Weights of a small mixture-of-experts language model, trained from scratch on English Wikipedia: 6 picks a token, a shared expert of 128 neurons.
Below are experts of layer 10 (counted from 0) of a mixture-of-experts language model. Rows are named router (the router's row for the expert), gate (a neuron's input weights, with its number), up (a neuron's input weights, with its number), down (a neuron's output weights, with its number) and show model dimensions 336-383. Each number is 500 + 25 x the weight over its row's rms, rounded and kept within 0 to 999. Numbers have three digits each.
Before each expert's rows: "comes before" lists some tokens at least twice as common just after its tokens as in all text; "gets" lists some tokens that make up at least twice as much of what it gets as of all text. This comes from a sample of Wikipedia text that the model never trained on. Tokens count by the router's weight.

# expert 1
comes before: " the", " a", " his", " to", " her", " their"
gets: " in", " for", " of", " In", " to", " with"
router:505527515538543487534513459461521442526474528490531540481453515509467536514476524515523523531467526471506484523488543491508479497501530491542514
gate0:470503520490497502470490539503504474475506440530526482496460512461486524519524476514481527481527514499505531499481485490522497498516489502534489
up0:539481463535511480525514470489484480506495542508505495500526500518514478474507514473490447457494504503459471462529525501465529523489516520504478
down0:514534493493511526462480506518501488526494486491482495515486522493473481509467487501461501503485479474477483524479477533465493482485480469486467
gate1:511514480465543480500479520515520507508519498489540469516497511473477474486509465473497498517528496479522534468477535513471512524461483531493491
up1:521506515485514449467455484473541489540452528500489470475504483538536496493501531518539487473518534500460478535487496494462514495506460468495521
down1:419508499516531509491507469503487554462483477472534481537495559506540462548495530463504475488469494515472516451479526467544506536523512520509481
gate2:476499449489506505509486535511481483475513480506521524523445489554457531549483480523560566498533475515468501460487511528513520561488528474493499
up2:504528485470506526521501529488511506480490528523522481542497515518447517492515451495532535499573530480477541516469507565480506534469544516488511
down2:494510489520485503471479486545508502529537494510519486477474504491485485498523529479490450512479498470553497501508480519502500508457478475482515
gate3:488497505449477495506521527496444546529512514501509490486507543463486517512472510493519520535506457507484483441507493500499470492488507511527490
up3:501500439423487495474538520534465465507482499479489454531554484505493525503475495529493483547477516528507497512531439513509473520505500519511503
down3:555507452499504500508516475539554496500549520508485502517521519533543479510516464477486484537524489473531504474469494521463509506460521509501469
gate4:434525501510524523502533531511487526531513478496464523442511496512498520491476478511477463535457489478499525511474520511443463498534517495508487
up4:498487499477454487478442504480511499508449525526506518535495483496497544498504499478507531461518498501480506518510497473481513565495496509506501
down4:489506532573480511523472466485497503475450490528503496526533520494520539466487481494516496461484518513518507464486488499495575531459485456522497
gate5:462502525529528492504525504478509487514501501551482523534488506498471545479477504511460544468497453523535503496476485494465463487516508490514497
up5:514512467522475500513480477513493566492541503486541492498556449487524477555501490509507523508495541487487507501509496516502498516492491513485496
down5:492495496497488513503495555512503489501468463524511506473514553533482522553514509491438508482503574508493499532527541548486513542526469524516472
gate6:495479491520528529509505498500438456521511458493495469490501524502493484519508505481519509517481473443501542526483502496470491475476478526498522
up6:505521496531503511489531459468494481464492502521478521431495469498485517513529517491484475494497526495489555470505471531470497473494540507510548
down6:539525455542512535526521481494552535528525488458500519493476502488507505503520492464481461503539509491482497497489467502520567503488501496503503
gate7:497512482478507478472532527493507477470502455498486509488482461491504498480524468493513499519491491506495487503492547519488518511474509532488527
up7:539494510459500533504488463514503532506532510499537502485525469516503491501467530491495480500480517509559497516538480485514466478526496471472471
down7:526532537513484490519502497509484477529474478479504465484499499480502506537464508475565481483477500500500478480467495513468521473531481495472516
gate8:515535559534459482481474505493498491466557465520507494501549479530517515494475494518476527482514495508503478484502524510476462519497493536535502
up8:478508536534492522480519507505512489476496431510492446506488462515494526547462486463465477491522483513486517507484478492514495451504475481544507
down8:467487492522537514480489505518536507510492538514516471488490514501474527446495526528458483518509478492505492529485477455524471502512524474561482
gate9:489493498484491514505475471511514463449434513500504479500506490506481521456481506496511502545505497484489476465509512512554523513491503444510514
up9:511473535484452468517470507512490510500470539523491497495496534532483528513494505484528487518523506508473473526529515508496537501501490459485511
down9:498482510473474516547497483539503520503518510515529509485491458468485486540482498498474487457535530475478515484463472459499479492506504450474479
gate10:493558494508487508451518509494462514518497522504482527509428492491474437500481492520500498523506487535488502501537510536483513419532507472495495
up10:525469500482530497568472504512549476485489524521523457520569520521498518476530505496468506476493520445486509499543468483506501534469480527488484
down10:528504500526551463434496533488507521546491486470588505532493501530556471505493484470524497535475518498475529475439494461496480511484527482495508
gate11:516502508532526539491486478496412484507515503427485542496511503512510521461532495512502485500503507496497507496486512484497504477572519471465511
up11:497514488520519496495535500521468511485500494478491506483532492497570525505454519453514467514492516549502479522499495490516489548550517540528462
down11:461507464496498506484487487526526507502458466471476511497509499517542503511464493495511499501495497489513503480530524507487516532556481459513515
gate12:501480482514532491499511469509494483562488519497469525479508492480506506464489486503486479520464433498481497487522493467531526504487530481470492
up12:488503515511506495517517508495508484476505525486480503481508506466529512529512526532509453530496494483499523529553494485468532520559508563480475
down12:481502504489473501465523488509465481508484479527517490532466517524491491552523535508507492518493505495487536483509522483491474487516495504514461
gate13:511525490479509504533510483507555502475459464463503478489508537474505515477528492517488531478518509500499483472481513489506505524522483509474474
up13:502488477497515477517462484489499510479452499479501492480494556507500504485510503503505477487507511536531492550525496551405526538500494529511513
down13:445472488523495500535505554525517499492454567496490538536480510517514508453490526457538477494517490508475501470516488472503478443522503491484537
gate14:539487461474484497528478497485516488506521469501510465437470501513489464525506472515488511485518511526497483512513507508526477478512499531545487
up14:499518521464464506473499471498492522472527558500464498512480504475504504476483551489508481503512483490498511493467532514513512480468474506430506
down14:507526526479510477543483510500509474501514528490529521512451500488549432452476498495513512514523491477488466537486505489487467490507463516493508
gate15:498523538443492510466507461516469481491504467508510505504519508529508521487500513534517541513506478481537481504457482468496485485514487490515484
up15:483465495524547484499507503473520509491510519524490455471466477468534459521481506456484463471494493512489478520534499499503513484483542509456500
down15:490520493504499538528495493516562446492533494532511516521509504499508459542515481532525477549516513499512488522515470518481494471482485529496549
gate16:472467505525487483495504481534454441455512502467499535470472496495490555484518506502502485501537487487483479483513488454480465548487520521499518
up16:480461553516492540518487515472476465476490489501527509484477542464518508501499466465518535520512479504479494525516502466528525511505495490519510
down16:503496476446511484491537476558507507518513523514492532503485507552513540484478528524517529463475546459499534476498513485514472506536488475493497
gate17:517501476502491535500530485495525496496538464512476527501494515561487508524507490504542487448503516510485492464494591505525501492522500486460507
up17:478483494474503494485462530508499518535501515449497468511503485484496508451518554508494555513460514473498493521511470505483484507474470536514489
down17:529540478517465476563500531505492517516493459508495502491522509497463481507508507457484515476526472486550496525478472491517484521508518459502488
gate18:477508528489494484507476489493498503545534519532515491513476495456495503540521495527459520534508479506512509498490522491522476541496488476481567
up18:508506529529496531512497508521484504460472468471526516489500510486486477495514512518507491460501530490491494501490543507511509492504533540523443
down18:475494479496512503496476491461506477547513506494530501506512538497477491534505491495506511465517506495476491500508514468515518483465515441492540
gate19:472469505512515497442538475482527477494493490518482513519511507488484520506526486559459484475486497503487494526500514460498484506514531483518517
up19:492543464482469515531493522527503527510504535486518501485490496527532465500502503485515521548506514505496483468489483521502485473476467531504474
down19:536521488499539507519502498537520532458457526533460531491547494515489517484504537487503514516540459526525495532488557531544491540485475487490477
gate20:541531498548526466468496463545506541545538540511509533523477503487488492502498479488518546478493519518523488482503496497487516516501526511497530
up20:486487546530515494537490527488522527475465482506494501508496521505489500511542501492489471517521508499513480516506497504485463487519501482507537
down20:520542512475512493569507506487482561494545489497525500469481525481516484533513496478469447491476487527482496496460510450526506500462493484504541
gate21:523503477520488466500506519457565474525534523516493533523481488476522512487474531457505499519464517503475427545499485511533511504525487448517493
up21:491483483495517502483488513489500522506469483511517513507471510505521491493507488486492444522484509491497481522480487519494546451513483460489521
down21:489482514522504474530507498496524510466484469534527509522502457491503554497509499512519490545492481440474482485471528516519524525494461498525481
gate22:523505476529517484504520523545486533469496534490542515510502532551489498504469509527507510532536478490520544492491473469537502476484538493502498
up22:521531487484442474518491514508524534485542496526523501524543490494529444488450509507488520479547472485550546491542513570513468454483507491515505
down22:493471516489491510452525491520502512501523531511514506495495466483520560492503474505537537536515490498509471535515488504476491510479494500534480
gate23:500544491511497521446491508531521503533467489421512509490495501541499495497472506482542476561464506453488525491495549537542502494529508501491488
up23:488440465505519481532515521474500535486535517567482507514507494478478491500512482530472513432523491556561485479552470453475491476453482494490530
down23:468478489503483471508479477500567470497516506533458458498453504527530519511484534521509513546468492494484524509463478483479565496502499505487466
gate24:504480461501502520515486548522502527521486460470465523504473460492528478476507481487488532499464485494493514521514504469517526515468511499488501
up24:475498513463486499488516464495491506488498521518504469502518517518489502517493513505509468497496531499523510461507479514503493451512454480527522
down24:496468477527526542511503524454524505449491478499479563518508505489442490524509529514499482471487536515548496502550466511454524474490503480540496
gate25:522542478521466507516479510517487504505544489496472524527501540542493497552493534519518461481486490562514487493464528519524502505559497491504547
up25:509480535468488484484510523483543507486519484519507507461513422486481489525476516483501539497482545515529501509520466515498504467485491500464454
down25:524487516506549464495486504519511517500482502489531490493499505525527524506524503489436510541474505502472489490509501510493465498516521494513490
gate26:522479500468489492519482452437524489503477500455533535529485497540528526495525505522500531529480498516517456474480514473517485502547486507504479
up26:463497518471480507512531527513487459511510523527509493530499471493469464503474529499493472492495509477516492520500484494505498541463463532474499
down26:469496501511518461514520489541514503462493514502510521525456486563501524478454510520499485499472511492546514502490467490501498533492488508457481
gate27:496486494567478514522498523513502506492490518489480590490493544519502495495548503507555505480469466520492489489525509505510513522495481429516493
up27:509488547531558494489497480522508486558490501507473501508497509556526475507526484517505466467490505532505510469491494494501508504479469497494507
down27:497545464528492465510481514484526508480489533515474516484495490483523466516479476486512495483551517495477495470506508529504522505497535506455517
gate28:482496500483494495455516545501488507459502459523455501476478525487514511480556487539507540472484523522512536516498466479526475475477501498511538
up28:527509467500501511545496466472494514554481475534529442510516489523496509502499502478466497494510526492504515492488492522464559508506549498477470
down28:496572499477486527481481514516537484541508519482501520484493476465494521472474512517515507524501493501474483510482493550482511496479490469489525
gate29:525457505529499504510515495492476496502509475470487504529508517480504495527467483463492488487496478498492488517492514471497492480505501485497479
up29:527505479537503517488543496480483536459437489494480511526499478483467487497493542467483541508502517504470501497444470484539492459479449505496567
down29:522512481555515473515533490517501495514463491465504485517501509475497513503477565479504514544486530524485498457509451500468551518490469498498512
gate30:510475468461490511476495432481515514510536495537528470527457558554533512513485455527528484512498486474533480482498496555538506504503527497513432
up30:505490561511527486505476536484498465494491524481465477503487525515520491475503521469477503499487489498494476497474490439481502507459478479523465
down30:485485495519514457504537506516497483501499509508472538537531533490526543512532538476487478513508507486470487505473509503501518499495519462538485
gate31:430490503526501495498550473535511459498511512486480503492481508517494472501500484533509523510498463518490496485477494513508531555512516505498476
up31:503494493504450495530505491547523521529511510467510530539591512479536483495484485452506462486504485471531501485486514513503496524503455505473520
down31:501534517505489488539473520494498514511489514510507463535457503466479493531460515513496505542477549520499480517470509468471471498469492463500455

# expert 33
comes before: " |", " ", " 1", " 2", " 0", " 3"
gets: " |", " ", "|", " 1", " 0", " 2"
router:487527500480517507499539497482492464529469477469508538496501485537470562506495553507516513503497518470548534530503524495500526463487540531528496
gate0:481498493466548495516475472504471471529487526465519502505556479516497495525545499508514532511531480531535464535519473507488520511482525503501482
up0:506526483546515495517461455501496489489474517505499532501515509468457490500487489495472504489486465489498489474532530505441511531487502495516521
down0:492471510501465501500488515502462492474471513529487466527440486559497526521516544507539509479492501469494528474469506505500453502491511497491541
gate1:506552536524489453499533478523540497493486511492493561482520518482489521488463480496524479453503520518513492454440498543482509479514481490525506
up1:516454458492529546512481489487461511470505497514536425497497504502507480499524472465467524564468477479483493536536490485517486495494509537484480
down1:460516497440534501493500506475511468508473452521505497521491510474570513526524528564503564516491492535491511539493537494505488497532499492513500
gate2:510545470505455526514494521529486478462519472471530494497541445527509514553493510475504529467499488491477508446508513508481509491553497507503489
up2:512486478505467504507485456539518516459521482512514507478500491445499493536495474538498526554499547482509499466507497565508474526508517464448542
down2:482554492534537487461535456480498519511492514512505504520495490472551520523488471524517497511492473567512509478495524516514496520523515486511501
gate3:486499489499497533486498500465473542510461473484520526510512502485501593498493521499481494545500442493483531524479492488544482467515477488503524
up3:520520493496473475471545496513466517521523505529509455516507507499454444509468535496482494475512462509539489466521478478505542514457532530498500
down3:519499510514511468506487499459566486517506468489542493508491551481458442505545538536493491473497486448533475507484501501501503491484482495488528
gate4:496519529485499551496545546504508485545500483506518510496473527530464503454560535523549490517528466455524500541507499504512463474499549521496509
up4:505506521506496516493509533506545477499526461533532497490497486551484434491480498480525504483512492470494497510524515544503470522543540492491531
down4:475482470499522519496490505472548463504507528522519458509489510503505453479503484485517467504516470463556489520474546491476520467485518510505456
gate5:547543514490508450524467549491541534487486512481473521487491499503474517488516525545527492468478488454512533501488498484497534508523486511468521
up5:491482516489472521477480501521482465503515501500463559504456520513496465463487495509479500525490491533464452501498475528511473545502539497519507
down5:542496501523522478498514509525486478510488480560509465505525485517518508531482502505529497473468482502470517524520486502487508460469524446510518
gate6:515475502499519494477544505508506499531503524538490463487525516453472506467452477479565472525479521516498491525464500478457477482495515507499514
up6:529529478500479513496443505482475487457546508492516521480503512474517453520529467484468478529512517498523493476516499496520469463515506498520461
down6:532481493488500460471514509464541538478490502499517491466471503524498493497478504459486473541511484501513457463506500470526487492512493514471495
gate7:505492473512492496483574501513508488554492469474504497505502488483459533468539488510520495521481500487536534495496489501495507502502526498521495
up7:503473521511509497497454487512515489490480530503508520490517450497487507516517470480518513523525523484513510466475501496504460486524517490500547
down7:497511480518510491498489484497503475492511533530510530509460523500502523488528523503532475508488485470500526541553498509432540500520485502522464
gate8:485460516450498505485535509473500528532491508493451440509455523497494492490490506496450489520540483488538557501459513491484514503514513495507499
up8:444526519469504510486547509490477490541500520458491482486503509462514471504514532498473493504519493552514498465514484520499516535532498461507485
down8:513500474490478515522527518539493511511521505516485518504498486495504492503501526538499487493483484477525499505470511448561479522516548504455473
gate9:468494485499516503493521520510532519541515494486453501519500538509496540464483520517515522512466486464426539530492505514506464536467482477481479
up9:472495497511489506515508534510537529492512484487494487499488514499480513487466522520494494495475490487467522535491490525496486536512519467479488
down9:511553484496499490486475469521471473551483458493575423490521490481531499499466540485484496530395511519509467470476518479548551512518469496490501
gate10:498520471534516498519494465510524477534451502473485513512549493499492527475493532522491492483498508525478485475505542500493495481461501465497453
up10:537497478532454491496495519505464536471572512528528504491474529455501496484530522508497540494461492487501516515521446496476524484465507528508499
down10:490533461478529507539477486520523484469479530472525478501518498437526466479578512471487497525496444477484544510524466494517438495478511476442494
gate11:472535487471491511498539534495549531493456500441481566500498473512480504503501489538536456494503493473517531507500498505536509501523440539501493
up11:500498477482492466475490491466513545486489529514513501518525488495464499534504508503465474457522490525538527494495506473559479506498500522497520
down11:545498475498515503516459466455507490470483495495501501524533467533515534487521475524518488519526478506523455569504506504493501535471466506467533
gate12:502484469485565494506468509513475467517480510480468496485530479523528506478473515491511556524512492491569504459487488530482548459537454481501532
up12:506497532506454515520527489520525505471508528526505464511468523498492451502499477508505496422484525486439500507557496487504476495489520511505500
down12:483510510495487517464474491501507483474487518480526515432571502477525513518524510503488494508457500477565476495474458468526474501496516501489498
gate13:470450509504530545498521458502464463504530479507489516515513512528504466528509509541498494537507483477489515457464483515521464536497496520548500
up13:485545510496478492499495495499491541501471507462526486480473484503515499510499550525495496494466517534466490511521530489469555498530478445507476
down13:467525479438466496405524473501488474500512495494509499503488469527519508452513506445473485494514479503526518532541509507496527512456528507522507
gate14:540514480499467481531484505452535520510513484485478513528477521502556492474501531455475471475458507494465511526484485502502574503491500502474500
up14:465482526506504485486472490478494498499504487476478487478529513523519510518576525453446501534511498481522473503484547430501468466522492488463544
down14:529479528503489506462451456513500454506511495514514431492491440488499480468523490526471471441459459509503495517477547475501529507489490512473502
gate15:522484512508512479520574467519512523477491453477475509500501506500490507517515459472494528505505526491508476473546471469470500513461518536486453
up15:474534488475505531492433503499473489500503532543506506475514487489505499527513519458513522513506500521436490494493541520548527524517497496478506
down15:462497461507495521502468476529445524515474536487514499483471559529514530506504483493452472499490468517495534477517512521535518564481504510463464
gate16:516495527505514538481573477478498491525495461502512515527545488513529501500491488469478489472512498552463472504507493476499519503464481482508507
up16:509501505492490477497445523494508495480521535504469481491436524524528487512560485507510507485472497439503517488519492539475496510540509509491503
down16:512470504501466482473454490509524475491525524475451521502517492465511495477517490492535504486487443436480532529502451566525494524480510513535510
gate17:479486550500510492517586530478520518529491475492483507531526504516519515516448461505477498515512514484550468523476505487475485509512468516494467
up17:494477500499479529482480502459488492513530482546521492461461473455518509483528509508530518502473458538497499537483483509531534494486519479562492
down17:478553511489497464507439537506479498472512497487515504468493478490468496479526486498472482513475500469483503497541479489483525509502536515464505
gate18:484513557495503531479547499523491500522473502503433512506481541496508528475515515543502499524552470504537520544491493501508540520464510515508451
up18:472489544506509501449517473534481508524513459515465511473458541513515533443526529510489513508527504530524485559501492483470516534487502503491469
down18:455510510474514485527513523533521462496502506536447508501559505498486481496524491489488499485490482448498500466538500535471523504533526495490494
gate19:490483495447543483518530523501497506532525537468522531490513484475516516523517533500484484545501500508502517507507479463497483544447492555496503
up19:494459487473540492494464502486468524489490568486495513455520476520497477524542532497483507543464497484503506502521473471490490553503531519533493
down19:523469486500480488497469455492549535503495494502477449497502499437496529539493446498509482479496469544476507494529515534484506553541517500569499
gate20:533515481521512502490544482493493475516535494482485463550481523535486513488464484498478481491523523469511527572516515497516485479499460502504467
up20:518458484520493458493509499464492528476504524494536548446518485493495477506519492516483493510500541521463488477506489499492515521508506506480479
down20:498474485532516480491501488481508531512510510480516520490461452524453532532529484499482471493513489489500496494513469513527508475475484487467488
gate21:511539540498528483514461534525505489490500488506475477482501482497487521513499477452495489482496515487494466477487500486521496471472513467519519
up21:518503473501486510480502494437509456487466494475511505526484524512533477491479516459543520497541498513525527497518501478476488491509491512476500
down21:531464506504475512516538487473496470469499488475509480500529478459486504540491544472503528502496506549523503529501474504485473480504519501531491
gate22:509510505492533525516508474510506508511479444517507483469500479473424507513490515474529467480513519519482447490500495486510490508488492523515485
up22:522534517499491449554501503536448476490506469539502451519450464541487484534491503519545505499506507528497508527530470462537521506532479471498527
down22:512478481462528536499516486491477482499486513481469515557505477520511485481499478465504527546497504507499509531466517486520523509452504550503512
gate23:529476479520483503503453530511538505482474479483483531507494504466507483515529507535502496525494476517546520535447546527522467453518504509515506
up23:500486487540516479496407519496567477461474506501531469461505458477491475556476494559458476518533506522521501479494512527491507505533473494472530
down23:505478486503477526579532494498540526486526505512513535489504569460578507531497493447455478468542482485487480485536544516525503467531535483470499
gate24:502478494469490473500547500518495469512501534524505508528518499477515511496485511551521485515513516528563514468497494483451496479508454518518498
up24:454511489512537437453505537464490485534543505466508530531499473498496411463473451529446515500512521497499453492514520498514497497494521468463513
down24:483478465500495483480556549458495453507489544500481509472471500482425482502526477506493520471497520476503464520473525524530469476503508473530542
gate25:474513475467494492550508512507463468484440494515511530523488483513512527487475516493501504472493500471457521497463496489474507489499528448507480
up25:527472539537483510479478485497539550501534523502511468485493514503481483512494463486518489505479538525529485492519505518519469482492477538491517
down25:488497518492451507440551492463504519525490482487476486484511498493498453520514504512487481506476500493540499492536554452501506498471516509533458
gate26:490518474476510521500501543556459497465487519484535514478485531516485506509486459549467474486510452490513519504498526494531552498454492489528486
up26:483481508506474483449474516531477473457466502531489485489499493490512507483506492486483528491487432525509524483451510471496522468485489471544512
down26:536517524456536500467511502503484540504466513522504494505529496471506548479507498505479496475518505549507484528435483505520483513504490503490510
gate27:524516499492475465485531517497491482525495512498485495530478524493561527470511481526506484511502457473461547523516486493486509483495462510488537
up27:497486503520507475498448494491510501471487508561510484515487494539508515486466500509501492490518562504537484482513478516496466505503527459516517
down27:475549467455493523501490506508512522473491463519489555533516511517516532498516477530525493500469526471443529512500531528537530447476501499478505
gate28:463476482516495533486497507471509566489488466467569535492484469503501515530459492469508513520487465501459508514487503524516484527477501494494480
up28:490515530515493492504475451512485422475535487560493435511524520477522465492557515507491509487507560521516451459503494503465493458503514488495511
down28:492509504539475526486458495556466500510508519486476510480516481502512404529490518522542547520482538523536519511460487506522496480486552479473512
gate29:488478529498537536516446487509507510493500529516499505538498537506508525514550511502482504490519488506474497542503491535512505478504503534514508
up29:501523443525495485508507503500536522492487483483547472487542479493457481506430505500500501491455522511511463449454524494526490541500506503457458
down29:494432512514517475521513516497495479521527516485438467475483509435489512460452523506514488504491528470505478497511513504519487530536470480504509
gate30:503506483459494514512549498517542474484466526528502497504582529493510507473486506556527512492479522497482503465512492530474499459504475506503514
up30:534486501514461502520434471531478523497524494496455487459481463480492482524496473501508503504520445499482498565494505473497499497497531520512483
down30:488490551492477513512479499473480488508523486515477502510499489525509485503492421521518482476472512522462491486507505483488455481494479501541478
gate31:532513496457496497537470515465503482514508504466503488488467489486495537486493498485496502514473505493453533507547502501515523495498496505541472
up31:458481506544524524506522464507465507490500508545485556504513514510504489499510489528521514431489501500505483489453516499481497501504515498472488
down31:495491556532446478483500486526490473491516482458539479534500551520487520487469505493456502479469527537474490553481484524490488483503522497545541